{"n_layer": 8, "d_model": 320, "n_experts": 80, "experts_per_token": 4, "d_expert": 192, "d_shared_expert": 0, "activation": "reglu", "moe_layers": [1, 2, 3, 4, 5, 6, 7], "router_score": "softmax", "normalize_top_k": true, "routed_scale": 2.0, "balance_loss": 0.0189, "balance_bias": false, "n_groups": 8, "groups_per_token": 3, "init_std_router": 0.0319, "lr_router": 0.000999, "vocab_size": 14953, "norm": "layernorm", "norm_eps": 1e-07, "tie_embeddings": false, "optimizer": "muon", "lr": 0.00265, "beta1": 0.9, "grad_clip": 0.5, "batch_tokens": 131072, "seq_len": 256, "train_tokens": 1986000000, "steps": 15152, "dataset": "wikipedia_en"}
Below are experts of layer 3 (counted from 0) of a mixture-of-experts language model. Rows are named router (the router's row for the expert), gate (a neuron's input weights, with its number), up (a neuron's input weights, with its number) and show model dimensions 240-319. Each number is 500 + 40 x the weight over its row's rms, rounded and kept within 0 to 999. Numbers have three digits each.
Before each expert's rows: "mostly gets" lists some tokens that are sent to it at least half of the time; "comes after" lists some tokens at least twice as common just before its tokens as in all text. This comes from a sample of Wikipedia text that the model never trained on. Tokens count by the router's weight.

# expert 72
mostly gets: " cm", " mm", " lb", " ft", " p.", " kg"
comes after: "–", "1", "2", ".", ", ", " "
router:529523547536509591535559500528568454562488486525548504482508526509546542575505515493564521571509536481503513487463507480517562540498502545487564497459478532462511498510502498498493438520450534458520457476524516447440563462473482577499500398
gate0:515493546513481533440500505526478508589517496561503507513509426481594543555526506475469550446441456491569473464465451514442516450492538502484534505515537459488524588574436486499439468543417407465525440531539570464502506527482514480460479478
up0:502450540520487530463446508466449437474487539509440425550493476586532530490447519449494427543450544414518477427454485555476463512488373529473507460507511557521497536459512503513505432538538534462480521481524531549500589501488510432536551424
gate1:532493505510474514517438531447553469447539575433593453537531505458551492534451484491491465478437484525455510504504460601500540492531548503470566577508534539541478548505496519445535473509495415492505539480575504562504451455508487550555549513
up1:509508583464469497420491496463518447547517451483546455501496518455503564491452489472508586565450467551545522513498529525576498404515479504575472512454483535493491481460570477498477507505461500504458426512480455543546543529513484531504556499
gate2:479533477451527534481537493557532457520539484494449518465551578518488432416542529511504507506450530505492537460478480492432471465438476530476522504494506522465504511441475479522557502446465517482464471458585510472506535561480523489541480471
up2:542577483530532410543479492531492571557458501457466437489424495484502391471485575455501538582409542478556557500473523527495489505575488506462536473509501495483516508489441547477494450509430505505517474448525538609531499494457495501488505500
gate3:483484476551594485531440551435489510518524502476548534526467496485478465574476587526498471523543516480471421505538420538530499527478530416515498433549534512495477535385527545493474479492487490465462487580492555517446535480416503508436553502
up3:474533456465502463465465502515439596456516473405504541448491568469450437527490515487549413476463486586507473530495559526528458576483496556527540519503511466505566535447544492488576522500493425522538522485519467583465495472550498586500480475
gate4:453500433465540577473593466437524498508498493532500455538516511453504495476499525431503459501516546524433486515491516471520484456460523436499487535583525485583472489546535426503537488494458525567539479524574496566440529471473558465477478430
up4:548473418495510455443526560545512539477549426542553496507465535439551499508402472568474445523545485539574483515476550513537533423470534492458488503508523455527555515455477539458533483570508540473450522462510541526451517415526525522525461535
gate5:476531579544497539502606435478504518473508516489482492500511470456481420439533477493491444505474515426467492462471450486479564492508531484498533516489529556489534512456583485472464524438488546469524561547509515547522455470514558499507501471
up5:508500498461483513417543481515486530541552485498455541482502471548507570486564529476686468467488486480479539534470552503537504507474605566546475509444473472531459535488506485456497579522428527469573586509480470579497524538454505582454508502
gate6:463493566562504530493537546505576535567537515453478544525501554454451506565467488480473473460542507515410511520393501517507550483483453495497511528528521461464489497481519512564483568480438559456541580491417509547498465533478544516525496440
up6:484446534548501501503482486463393498527460576505481476505511488478560463461501515510498504562439509465509497502495471563516487466579460494440509511539464498489501492466475471451444509493522502561475553512518541543478533543470585505494450547
gate7:544509457530519517511553414490429502537506474441512540580497537519490477489443518528495503517537493511488470514443550454463439539513518578519542521441468542456521501532529477521497517541537439548513507495488542514555481487542423577504455550
up7:439510439445473546463494532515545605556488548496595482486524463473478542597618506550567516450568433494545437455507505457446481545476479442513496489497512489532542474434480519473541525552548482557459529454511477531528499473517526465475450541
gate8:524551539533518496559431520458523534526486513418421451529473472418560537496535537510449474521489478507492475546552492519458510482516514470475416466460532536417467516486442523497469463526516521525565521539510489497522535544553558478452549469
up8:471563432555574518455520595530489478479506477543592490475487473488452505478496526458500479450449462505471512555569483539461614551499511461558539501510571498477469458522548567508482457537465508539542519470554544451463555516494451470557533571

# expert 5
mostly gets: " There", " These", " The film", " Its", " Both", " Some"
comes after: ".", " The", "The", "\n\n", ", the", "s."
router:506541469495556387514478548473522494477533587476571494530525479452547468511497475495506528533469462497512502421488480477519575454507510532457560483428461551508493483529533449523541574488538600440562536522494506541489474505506499484454496494
gate0:498458493476484531479460492454468438573463450499485493544519496462498498459552531584441408484608450441513508464475473549464470509623553477546513561439447504588553473492455459529534483459506512466501501513495505496485530451462501517487453457
up0:530477511473512465521460490492482575575522494483518502543496509493453524486551502446492531484483504464537517530504467468413527475463408462489538462533507515475496465549477488531512543504485466621492562590418502543443464571518471471476503539
gate1:542543484446488485579459495587514545507515484498424538484501447424566428486546573450531498481483586535514500539441467454429534510472463531506490557548468480535441501554481514556523498424521463457397448516483530515467522512527489563535447503
up1:517464456523476582525545506452517485494556532440486541488501533557505536410540548435484471491537522559564501470527474501528507568534470511579531543529468503509455547477427501435513534529436428469512438488503450572569509554443500508489552515
gate2:476520535475518505605435515459506518527482565525418453517484426489517490490528543416397499498564499570548488477507482473463453507531514481525469449443465504528608445566501523537474520507503523461394497540550604481432516460507532502563499553
up2:469447505488489568529475479457512507550506485522454477534446423484557507551434510534426491468494504569496439542521555411483495509530563430487512538495511495450548476540495519540527464574475516499484515500526570572492565483529493588438564525
gate3:566456505484470479492487478468498509484489467487466534491484488497436442461475577552408549555496479479433505547539547533437559559439477465550525495505546540447452463556487469494533515540498449529545511502468491483502533511580499496449525485
up3:400482477536469519477564558495505520474544464496494468563498512398398491493508488469527489446467456458525533458478521481551508476544484541512554510486408432541449447470457501557565469533458528543440537551466483498460446478460497484476474474
gate4:534482492475563515485538495522539445542512531514539497436491447528495482437516498544465589552474425503522470535445516594451461482482525510455501508476520487560484590505530481481453473520526536510605519528478481505500509492502468508496514421
up4:503513480530544553477444524472510514546530473474513511456408484540474501517418480518502495478504439493476485428523593446522491496518471498483492487457487513494456500563561515577516484432562460559542526461476462545452413483562466513482555524
gate5:484576425510458449564476481504485469545466481486543473436503478453526471490530479513508548441490519545521521517558428528530506552461533434565516537552480574480508640580470429504439539529449457498516509412540499461483522472457447465599517519
up5:555523551480515546504582546494484540549525577456513504550509468468559464537454509544455477459510521532439452499554483498467499509581456547483502524473558459403522475511560482444505514442462556460457440492489457476582490476467493515507491457
gate6:551511482437505474501437511513542458517505512504551526457487503528573508477448446433421507539531482502437474567491534456558515487517536504513473479546448514503478499484541450543510441540428457515483515470551523505557452479594506530520534578
up6:514535489527522409521497531462493462557458568512488496455532496438435498481527513479471442439441548512542542451407517559482593505509525453453434492523476437484496450501543538453475518489530508531511485481498570492549469512467493500529438477
gate7:533540513554484493443421459566534510544500517487477438487549482442579489533533532535557534536507498520482509505425423524506539509535534466515450584447487477514538495480483511462583546486488419454429546493526486490529507412542498507518555478
up7:430490487489549464520531499494546547505571529544465479465497463464546466510497455561523489532513500580447471521450560546544550506520464460459456552470500455534550487447429551476500584470552508397532496446521519453478553511506535517556522540
gate8:486507527531486526511502504505539554457475402452606551524558494491564519522522555438571474492522513468447553482567480471530451491481472473532516440502514539489416540491528506537503508490557453466462551490524437538533508519454494486488505470
up8:445543516402477501513456498506545473498473554497461528493467509490461502489491561544437530397568519475503486486467483450459578480550492523538412506567482529537511518582457472559507441465465596541446469489536492471524525448475471452515501520

# expert 10
mostly gets: "- • Total: ", "Personal details", "- Kingdom: Animalia", "- Release", "- Species", "°E"
comes after: ": ", "\n", "1", "-", "2", "°N "
router:552488547480528543388491432442533454502423514479486478441451421510508453499452528528506505494515515573486474582466517464425506564510537494504523494473510489528483560559530497530544411566515523463528433477474568472462565569465484522496498527
gate0:509477479515496463498543549485560578510586563521540538520457438536512431477462493427495564524532452483474519513508485570571453537522517497492485516448549472477533487558535433521512508523506489531518477605566508510492504511466551491521451468
up0:494560538544514489439485461421497574531579531498516531516519537521530481521503560514466487471522466522574594484578461540545445540499395497509468553519495510491484465492520485540488483512522444457570541490498588576437413558402488534508521418
gate1:479554502494498455503543483519528441458390508459432459535478574558489520511516508461493522514478481549476484552436485518602561496507466532445454556494571549455474498578541570399535501529530459452527486455505504518545513447489535466442486464
up1:498573491527483511451503435480503491436456464500490515533543454560521409548472507401416493507429524493577470557494522500538417524515541558526519495515593428475496595455521478501503464557465522465564549449480476601454510441625524498484480530
gate2:591577457587490526517539404422462537523447477411474517568477448552504436528512482493502517493494516444484465408560500503479475567502458513472476524559499554486510500426520517429487494497468484495533516510483506535443461478524463539501515445
up2:560557587465546463530552472486570522457469481463517556502495542494524490477531511511524596467532507506532504490438526481508506477495500499478506534514502506527479459506492428470473498558611549496424565475527494456535565423462532519478409542
gate3:491482541510569511508443474502513498543422471541488521526440526497540506506511472487434503518479491523480474447547467531532519484470499458516516510522564526495558491523537535545500519472487444463513568551557560564536450549496438458486462541
up3:473454435549497570506505426522418471451478520502536542500487516446455471488498525520495425513508533535521486507504494504504469507525543428550592539517501488576481543441533510477498494516470526492503500545476487529516542497483583493482543480
gate4:477487463485456581540520593476564528506453474562561502490499466485440507436477545494516535530489481493540489490543496518442526541537445509531511426514553498544519549518480467429484478490511549473547538475507532479540483449551569529517488518
up4:479464560480525522589520489568490458508522465532475454527506511536608481482458548507479467521544486471476455514488479480497560503515488494483523555469472478477535466417489445499549476494518510455469483504546513500527490487490521530550587457
gate5:525506539514456475498499419498433526503516493547470560506507530440526551548598546475541503493531534485560426523500469491497438488458427532472557514487530508566502544558558524496510485546534492547549456484501482544490420452518512540531479487
up5:479466457530533571500524513424522408527465532479539534448511512470440467462473513502461494503496446519493486514468420491527466448449492439534492511507545555466423488473514499514452508506464508508481466446570488587562445532516551456541500502
gate6:484467493575587484578492478456459481557518517477461511488515443521497439525510533542511494485497532546477487560541469539408573518480537477488479473430514467541515494449476506552403395501499431475455468471536551498478503544507540442491522528
up6:499490433448471516429514511534429502460500445522523448478504527531554447534475517406482490480460460504495540517608525479541512582538455488447425436453427519484489506505525444534496479447499537463537506463425450548488485557493485508518532535
gate7:444485474458506567520421447558470589493446466495506500478530477561493505448541522524513502469479479568523442464541507569507505596462477483503478510480518472492632533472539501526459519480442515479532566465553515513517521503526523496575512481
up7:491502534485536472537516480520529522478494522478439497496508536506493516509516454431439510575569512554540466520503545441535474463511492487486467519553481537547508493553502437483504522511446486556526547504522515439440441528467490466590417482
gate8:544556510478497464531470432586456505532487430548473531410486523440514447519457528466502553451485484540511526490473501491481496510458512453529451521474479460435476465588520508535472553566495502420475536564511502495488571584522502470524533476
up8:447476511505395495469426507474499478523537446477543466442564497556514445510501520549483542594490530526565477456545452532523489466443501489533527480497550506490505577467522467538519509494493561507536534485485478508531514552461554428439442536

# expert 56
mostly gets: "- List of", "Species of", " =", ") was a", "===D", "American"
comes after: "\n\n", " =", "==", "===", "=", "===="
router:494470557508507525546452490491538526519444484542472474459481508540489531489514475465568490455430495469484528606439481495471544445472455482520526497479443480499488517537553453486555456452561484433475561466496560501432478515518507451516539550
gate0:433567507512463455497531503461590564459498517476482528492478503497495553515562525495383423420478523440423509474532550510549466499509491526527467466455506487515530536518556509474431458397533532492508533513518484546576501506496479554493520463
up0:438500532512510443539495459471518485488479452544514456441554493524520494562540584407542420554513561571457478485481534515479509435446526506456511493544522614477516501521561496500515497459534536445451422460466519488511475474538514508476477512
gate1:496528547476540581444512541488511487512508525558459477521547455527513484537447504513510545583438451546478519513506479526501498467479488541525476448500521442513480510489502566500540421427533520507525422516509480474527502458475474486516609474
up1:485438490482552522487548487486523533524489506466570462487486523485575501507508415518419601491510515530473500554486469527514503521497499489502523467484547475515457525489491573506495481523385558430470567432466512597439511434479516513498455525
gate2:462535508478541440536494550552485514525525534460483526563444472467517425474454501502543540501525471522497458461522472528493499505445506491565411510552562521526528589461522455467529430502538557476532466466446477523506491498558460494519519511
up2:510499532469475561467449541490476493538488482487497531492462470486418548450453385448515484517580478448464511491436498591484534530455561418463560523433586524513440501461436529506585577451509515475541508564426524469489572461576551539522507509
gate3:545409477489505450468533504399550479428445487512502486489444448508542516463501468595495450639524529434507447479479462496589519454565497510571493553525506426557550464475483461496477562502469492439484532501484524507481571530550532488488463440
up3:498494526525501465523494545523505486486493539452443460465505521467527524494532487587508504585412532537483516482537522478553489491499491555587514507507487537535528518532472496613523488534506491539479502521448490519523471501498463540484520432
gate4:534464456511473523522479538523483540540513522493496446489497554549530513457576419500467486482479478462430505497531493472516480487492463533570480561434496520492445523633544497483501514519563469494471556506540500503544541505489486508468500484
up4:520510522506506526479491506512489516420467446518497497458445479507503439496537444528490532498544463528410489470541577482523429566553490524505486527528457476411522466543501467544491393602552552570487437501425503496535498510505498484531461569
gate5:458478512544494468512535537528585479524507455526465521484507470522540484523586526481482425454526544432496508442492464509544532510526497515526432490448453460539478510485528488503455443524498515396531499549537480567513466467492489451507517455
up5:508461522554486394545527535554487501574443520513428608543498452518483440553469411520517483539551479537473471539428476462588488459481486503520441571523460419454460517491508489526502550539507538531530546536549443501468484520512437459511463452
gate6:530453498503588439510602519436510581534505443478554446491492455460579538552507480477502472478496430498461506524469454428565508461447482466464529473591505427483484449509595561527475528488472434556515510554504551521570481557450534514545538484
up6:484475557454527505486482513497482517510519470495552495394502500455498522528493477490546548469433497506503509481523459466557449568540457520454525486507508434494533443549492453535508451493479513461477407492472516472518485597525519500517493531
gate7:562490555492524517486540531530498475556511457505476519426457549471504546490510517537427397460522565509480577479540474536529530427490432422471481594524434450476499567490520426515512544537489536455528443493554530461563556590463454470447501547
up7:523575571496523529491481519469529563420510494491525428493500494461446488553525520559490518490487473477565515484539477569527479409463515463473531451467416468512521531508478576477537503496541492496484431598434519477556547506524498515446491517
gate8:513501492488518484515458517488494531594484504570547486383505562475455521487505532521512523488530528459434522439533481472540506454470528500468480531556582507441423545527468468453516502489524528520488509548480415505510498506445545498541550474
up8:510519594543482561507485512474562479486445525407517476491538497483513524534542457546465519460482445530481590504530473557449523544431529573491499527534440441555466537497502465515463504474433470484474521437532562510573479446456525437460499455

# expert 24
mostly gets: "andidate | Votes |", "Personal information", "| Party", "| No.", "|---|---|---|---", "|---|---|---|---|---|---|---|---|"
comes after: "\n\n", "==", "===", "; ", "====", " |"
router:521552540481539465467444541473520497505532481531455448482461508531467488460504447479515516496532486496487527548470475485451519451494515460489522499584553576490534530426530509422576503495569472492394574530549563548456497570507460460519574520
gate0:450570452477454504506492557491490425514449511521573488457581411511491427408568485506464469479504549592446483483522534516569489474547414516443496578545469438514521546555474479492484482464430413510504489557486577471518479472502514558552494518
up0:468502473429540432513500449553418439444519420556595491516520521446484562434456455449533467547553450478500515460436464524510444467453477598445534524536498500536492583552464534526524492519448447415559475559462535497482599508517459542606507466
gate1:502479461541513477511380524479487418427528489552516467532487528466430512529518503512502465517516495485509522519537594505500482484523530551573481476442445482471473467523472448432503425502503489554480496501515495459516535546513463492461479507
up1:551505536415500436471485478525443588481531457533503419506548515540522507495500536450517477508506486426469470491463520535470504576431491496530533504499545463506544483432530586525497496473573491524532446553526486487508487553392503466524442473
gate2:491449530526469533459512560453481511499434427531599534496544516496461455484523487472457488503579519513536539460537563515444576464617482535515460516478477515481503454508464559492493513494495507487444498524477497562585445448456532500486534457
up2:457498498415494478466519484442489508519524478513480427583380518478469485514515474493559510526573565471555514510455498573475504588460472566525496576501552569527514527443516561520526485470505454455514514544462473516557422504491446482456464506
gate3:474513389499553495491508466523471495545579471526477481556493506457461508481463560474508530525519467499585498553546503541555454506503524600570435437577470525482433456496475493465540493520518485462538484565517526571484468489462510502487468483
up3:563529510504485518548471529514494478502478568556491529467523478546486562465528539505478501472473507502406462454497508442461531503449376524471517475458550544501563464474525499512455433515526558503510518354526416509504515528548474490449493523
gate4:496549499476514510564502568498548475509456486522540545582525555495490518457563507486524438525503440396513534467531508516480498458486489465488547510427518597476438471466482522505540444512527543569469489460468517521461467489535421452459470473
up4:435551521469425515485531534457529509489474512484476517469554496501561454505430496448494528430548471574472505487523535585500516548502517463462473505466558493475504471505538541504504451475444489500445418475443400575530436482470482502526515534
gate5:531396516462469457462578502518600498602509494500503513449502471496491497410524412530464504457470470483494472550513464528550489535488509462504510486523460508529554463526550528526533498477568504465552534597497407501453410480526538543516501500
up5:554450446549492468492490566501488496490552534524435534513517500515497574479487503505499551470540420421510508511472511553506505495464426577479523449415527514547535468458486495495552474449485480558577515508528500500522459466487485462448568523
gate6:583567518452500527555480474527437533504493489482540517483488493523398508498466502528449494500456552468521510568531529486487490483517493445460510421509491577509538475535481520441521548535514515458468443578474494479467512531526476508481513540
up6:507511514510556516450479474479534510516552419522556491448496456460487509552432433413513523481456487485479480573560493490500476504502525528465452540514517539505507488538512444465500474467460524379483519504485462586492534581501571472512549470
gate7:519466518539523534496529508517497458522521483528539515543513405431498449587556449478504489606525457463496477501485598455449511517605495470462371508465450473542428450441535544512501509529477575571482508545553475490499480568499494461441482512
up7:437546482551490425460426511378461457495480547469543536515485487508454523454479480454469541429412547523508547459496527502532494531499495464479526499539515508519475502462567470510567487504509519489551516571426454453529625455484501504485548493
gate8:470539561533514517488563487496530526551607424523472500492506552499460543513510529502425522492556418458439487493527456519506482459483538477476491457514531459459511470475496557472514490535591450557451547447455424556517526492552495476551484524
up8:495550568503473392512519475436589506533527458472500487511533482500492475473551504461442489537463499595485508531545509542498441453487511513477453504588513536494445526537407462509542541415484544531546497478508617522507470469505452433490492499

# expert 65
mostly gets: "' (pen.", " | L ", "260", "', ", " pm", "136"
comes after: " | ", "2", "1", " ", "| ", "–"
router:517513522520542516506435481484441476535515461553482502469445489541559457473477470526493550424486524490531521560471438513450563531460488480510536415499495507451484452546501536508515521473543462491582440556484585427527557506484468545434439491
gate0:537431434623481497530481490565449487543471485504491478497482538505454505508487520498511505459540482449533541470439489509508443554568477519507542478507513552475499527440524509526506507491454570470493555499499420561488492469532546534496456577
up0:531491496579504451469459491500515433526455464510528523471482537519464463562512480519547526474478498506466545551484471543430473501483560421483507493538622487447494540552513507493499505549567517561525548545556452510565558462489453426527524477
gate1:516509487478515486515467423498436416490491465499550456474456493482508524509527503535493487535454457473496445516416553484476487578490502444512458512514481581546464487518496485538460488469506576552530466445536465527503569531532575499461484426
up1:454425489552514446508437563478503526487458555497498479564544544469498494521509559498483551496523575480530496453500502504570449440483538546475461437507535564465443471432562501533507501522547459562428594395454459489508510570519426479504491436
gate2:462488514437507551533471574523479473495514482417505496456501502561562479467455496536452539509460490521546490498428524509583412548450517433503448572486561472518580531445533458525479509448553510508523531552500464486455456545518523539531524495
up2:489501511553540571479474464531540546436489530528482415413508557505467537498456518486470470499513529506503517460515573554547482473483515485534464516604526513530514537513493513484481512475540485548490493536508524627503540553508518491491511534
gate3:537499566494527455517507528483452473509468529511520517555551524545569486564465500539477454503475446460539503509505520560449488479512473507529545341428497511476476542472457419513517521512562507502490527503482495475489477439479536494496486466
up3:561506521480485518515549426437472492544501457520469477560556520406468502473555456462480494512558532519503533470508514429483496491510443523515500515457473482465461523488484571434474450511544583460484578484493451491468520464563487530466480486
gate4:468511494562519507462577522499465462457489524593533518472571508481414542529574512488452457590440513489463482497529519465531475495470439506500496536475465439550500445585498523542529444504537478543578472471564460569491493481512592469534529533
up4:459524533519495479502569532586497513547470495476474502462464546506484478423521554539501493437542499537409499513419489483472558512566566564465527563425528490500543576473549517532484490579493561531492495527524550504463477453461520548470505565
gate5:568506470546483584422482429550546540417489538529475477435555533535586467493418553544514517470477463531530493484371468537480585492479507496460500479461497463503482431452513512524523482552462491493575523459569546524471471579498505502485458497
up5:543572446525479484507508582497444543492505496492525457423510565507446475506535528513567545499454440460501467431440468561454469468487538516490467506528613451566504496446525567488572477483484433504503454549458545501525540573509525466510449454
gate6:480420478482508517505499479505445482537487576575491458413523501469583561530480515488383602536557485512434522493498503601538526489482551465545533517447457557447465576487546499448483514472551452578483514573411539529535550528470561486480529523
up6:520475454587512467501470478471532475505472542523542563444447529546446501550476500487546538539588561471558472520576528450552467516468485448530491502488501566540523427543445518496534460492504515503484570466543488568546520459493477424528436478
gate7:487509509535446521437516507390533477454506513556539531504469482548471588460541528502476450454541520511527527540495518463546460493462511580542509551431508422451519497592487506453452500494439460509495439545440446488541472492518588496548499520
up7:506526518518498530426605480476449425543550536594476532518465573476507541484486487538460466609514542515511593458467554456528486544540531454503533531456444540526526519479445449468439465411509485510516397598497459462488490500471510471491485489
gate8:394493547552473501469567446457497442463496410517442500489477496500475573597524526514507558504497476521478533514473492494530497484448474511484572537481481527467512429534514490427458478430471561511603427502542576481527441474452608444489575523
up8:490523458551509507483476483496449449453492519492510589506465514501506495505575512439432494494475516452525497516432474466434537557477499518511512440497487508505498477576494480485547480448494589518505466433498546510591541474529518464540488568

# expert 9
mostly gets: "th century", " early ", "981", "974", "966", " late "
comes after: "1", "2", " in ", ", ", " (", " In "
router:488484539521490539463526447505519499504507461518523533498481534449598494485548498509499469514450569498456561519441552487489472540493541523435479492448502525440459481530478536557552409540467521502494503562473542460499526518443581589570435500
gate0:461502463494559532447501457515479454417509473521518411492514614498455539503439503500514512513528503465496526531461487500490428487489490538483511499541519444448463502500485492532453578500474513472523472467517547519509411518460491449600524521
up0:503524539514565455481525502439497466503416495574456495502453594505506481483532454484521490550479486495532528539469442449530504508512536512409515503423526499465468501538548503480492461456486510542535464462456481494561436456471495482469524569
gate1:529543543486454521518535481509521482637477561464515435433497549538434467457432491539494498537489496448588566483509504516494531486439485580553600491479474471528513541522470510522497456516492504562489522536429501441473420475495531519531527424
up1:535476494481518507511541511548453491531495574547443486492453475440503505527498559481461495480489491452528500461461561501490453501576529504560490552459419435448581469418558525554481559464609520550423522531468540543576505458451535475539476436
gate2:505510540633568519500479529542546488504454420533625502491523501555533488473547502492467477480502482463466560466528494492500543453489560460459542449443540507453536481501529570512499547475533413543532523501486444545575528492497509489491464539
up2:538494476538484506560465595504461457470474438490474532538528530483513511463543518471527545483440609481487511525405509526497494521551550601543500512525435499486497468505517494573507447542459520475493521478498470552532467469534439392557561538
gate3:432551488458506479609498438516541556483515531490513532529444477509445487489473419504518511461487600553533498589547463465519517486526469533437462531487480556491451499563472504498517461444448458455522461478490464602510480521479470475515426429
up3:436492486530509519555527491503480474454456511544533506534535514477513503529482532536530524481501527431454458538459453475555524540462413556520491473551492475461467556507466500537518481518489506552509512551543451597509512551476577493567475529
gate4:467528509518535500535571486496495461523486540465496557498511459497476556487509477543466479535463530486428543519492519498569566596495477491475476527527516449529456433523497540465580468525448510551420392508540494483482548542565501501520495453
up4:509555581455489501515521419543446470471506495515451498483550491559525565497484486491404523531446471479530482494458492364502478448478412526516510511557543524464498557489544529531435538519472551542539602535465591474454505520487474450532483548
gate5:543448542474524473540494506562443548540483448482520516451539505511507512509579476521469474460484456559439528450509516532551467453462499478508520512470457454498500500499505474501468456440491510426455432454486464566528528520530495452448539540
up5:470571436485436416499479542526472503558529552477441474407510605453489556459494563514474477513484468559450475508470478443484496499493485440448466557509518506520571458508492544489508444498500578507477477506486558522493516413472470471482529420
gate6:423452437479554517531489464540500504525523462470450528548457530447517533510488468505482542533548497500506473473499462532504512518425502517456483497442535555464520509494506475499440485503446442503490539468531485585441446519561458495559479517
up6:492520508464520500568434452480452449463479524427455498552523526462523545497482564470504512486470441459472519459606492477480477524427394554520573530508548492475441543448491459454465465528503446501592544481551550514484493497490437503443481615
gate7:492488477522521555513475494548467558484542469542461493477520487550503470522493547476489518501450557457472540472547529470480524498455536494603483492514378499417517406523529480462451543554551535481582514393480472494580449469490592501499457497
up7:430462451557488590544510455524466481455544510542456482571491530440485491458482474475439545436482452488487563503554561530466488509440509455494502501498434515500523564536427474454454590508490479460497525512456508455463504504535515468462387487
gate8:492463495485472503504484503504587471494441390457553520474538584540476506567448483483500401558490526458453507552467470521509511528454528573437537441495541496467550532487493496558500492502513495477572453537492495477506478552524517528528401489
up8:520510545530602578601451531489492457445452466514550437509529549430533499491436568431412536465530527507402510420501480509527557515567556488487522491516511563512465496480491535515488550559481470471540456460505490610456487513517493467544587433

# expert 20
mostly gets: "| ", "| W", "| L", "| Win | ", "|  | Republican", "| M"
comes after: "\n", " |", "| ", " |  |", ")", " |  |  |"
router:511490539451467473518457477515546577468531487537525432506478545501511488418528463487515520478551482553499503501516465517528559466462479458484431523430474557507503468504518562521505500462631544466468494464461491455516479496468545471457577469
gate0:522496519532491461522515488435502534517518466468459460491514514473421504516508457449470479497531509609485414551435480529494574533514464523528424504465479532486562528463527488596479523454447544558493510490534557488564487464491494486461507529
up0:434510509477641520516485521550507433434545515496530433493469554494560478493521525543464423457515539451484517483517488517547517433515452464443467564485517495461499496488555548377442501524527526498496520442536513476485467457451572496443462563
gate1:514525488503504505527460525447456484494493550507474491447427478436547505555503525437412477506565461482603536472483450460512461523445522458545481487522510500462495481615464472497526512454545476588483560505455507449541483544485531489546522561
up1:540527506520550524485441454557496517462507487557472523546549470568571440478567511479524496522494487536465531494552537520543515539511518518461542507578443503501435500454474502526482506509514484523515471448553467465437474448527455520510548442
gate2:529444436487576493455451502536477520508518583496473545514452535444557422459511511503488526544503512522470530476511534530549479537525481543513489529454530570460431600483435456577496469456476555448558532517549587459442515541441555555458523422
up2:480523580530487536477559455547505464437485458577491548486532454573502526514484516486463518493487540414481508498427470503486479533499504517473403442468515478551450423460399517523506477551488501542476445537543487483548495489553592523471485484
gate3:506529523494579500522452555430441521472480525486562556540508428514568419522539518591461541411530493522549459492528518494511481539534458466527512470573510465493499507467535492508475495518462458513528573469504532471427480471511451503508505487
up3:572445540526487518456454467499478489564463512456457442495458435445447598426458405520493598502472517454473458488482537474471543480534472464440467507504513486482523607543520471506522479524446485475412481549496531509579462535436482451446383547
gate4:442488580505479491557534471453517453507522552513527449599474466479523487530489580510520494461481499491454467488476501467522446519566495505513508526494471584473564528497443475541571434560495496448545479519451471465533527456489504416517496470
up4:481476481485476478561525515507505526504558586518501568471487528499521575435523531515449418454515471518488502480479440552456517494558526458461464495512502442499519482517550555476470460506497413534422503517491525461518456583558514516500518475
gate5:459518513511505518513474536496490514579517484548493544549476468537481532505468552451495488501498532483530531522496515514521504490510462470505513472557448475552473498522411460471552576487482517418447527460502515455552625544464508537428526436
up5:422465562546477456506479560558421457486485530428511524581485513545477539521577544497462508539525536437482474485547544511487572461451504527480572560462546589462492499483488548496502503521534520524486504488550536536480500489512535565469491607
gate6:524511486442584486483511525502529412494549470464551464517487504457516579518549519474520434508558458493415536455466522542498478460504483481447544511553520502434493523497506523526559460604402496492497568487508484447545490435530482502496584486
up6:513534599539508445379507451533492509507505470497455495528534434531566455548514559438494523531540491486465471573484542575535517450505492463502552531452466513498528535462518476552529441579524445459509475549518538540481431483488510546507533490
gate7:501609505503518522514627546533469513471528555469481425463499425460517447491485508485482594515504482530535433520465530438520494454496534418487438541469465597537524519496527493478560505553551554454474421510528496602483471552481536571512439462
up7:461561422487534525555464498475533462492494557478440460560470542528517543516532516479556473495527558548501530511592463479582503514524453527436503529570511510460476407519470485498529440504483552479534526502409498439427527459467473468508513492
gate8:461539486497512552522489433535486554468525448495408520575513490392541466496527548587500553513430521511412496507481568493438527489528487495540500534475554453459522489435451473505472452482503444550459503530587403551493450510513490459545548476
up8:501495442412478481481511549425526518503530500471552490518489445503510526532393536501496514538468438483541506540507484574536556473459485470546473551480475512468432607500485559482474508456515535509558565534456569530524551564436505548506478418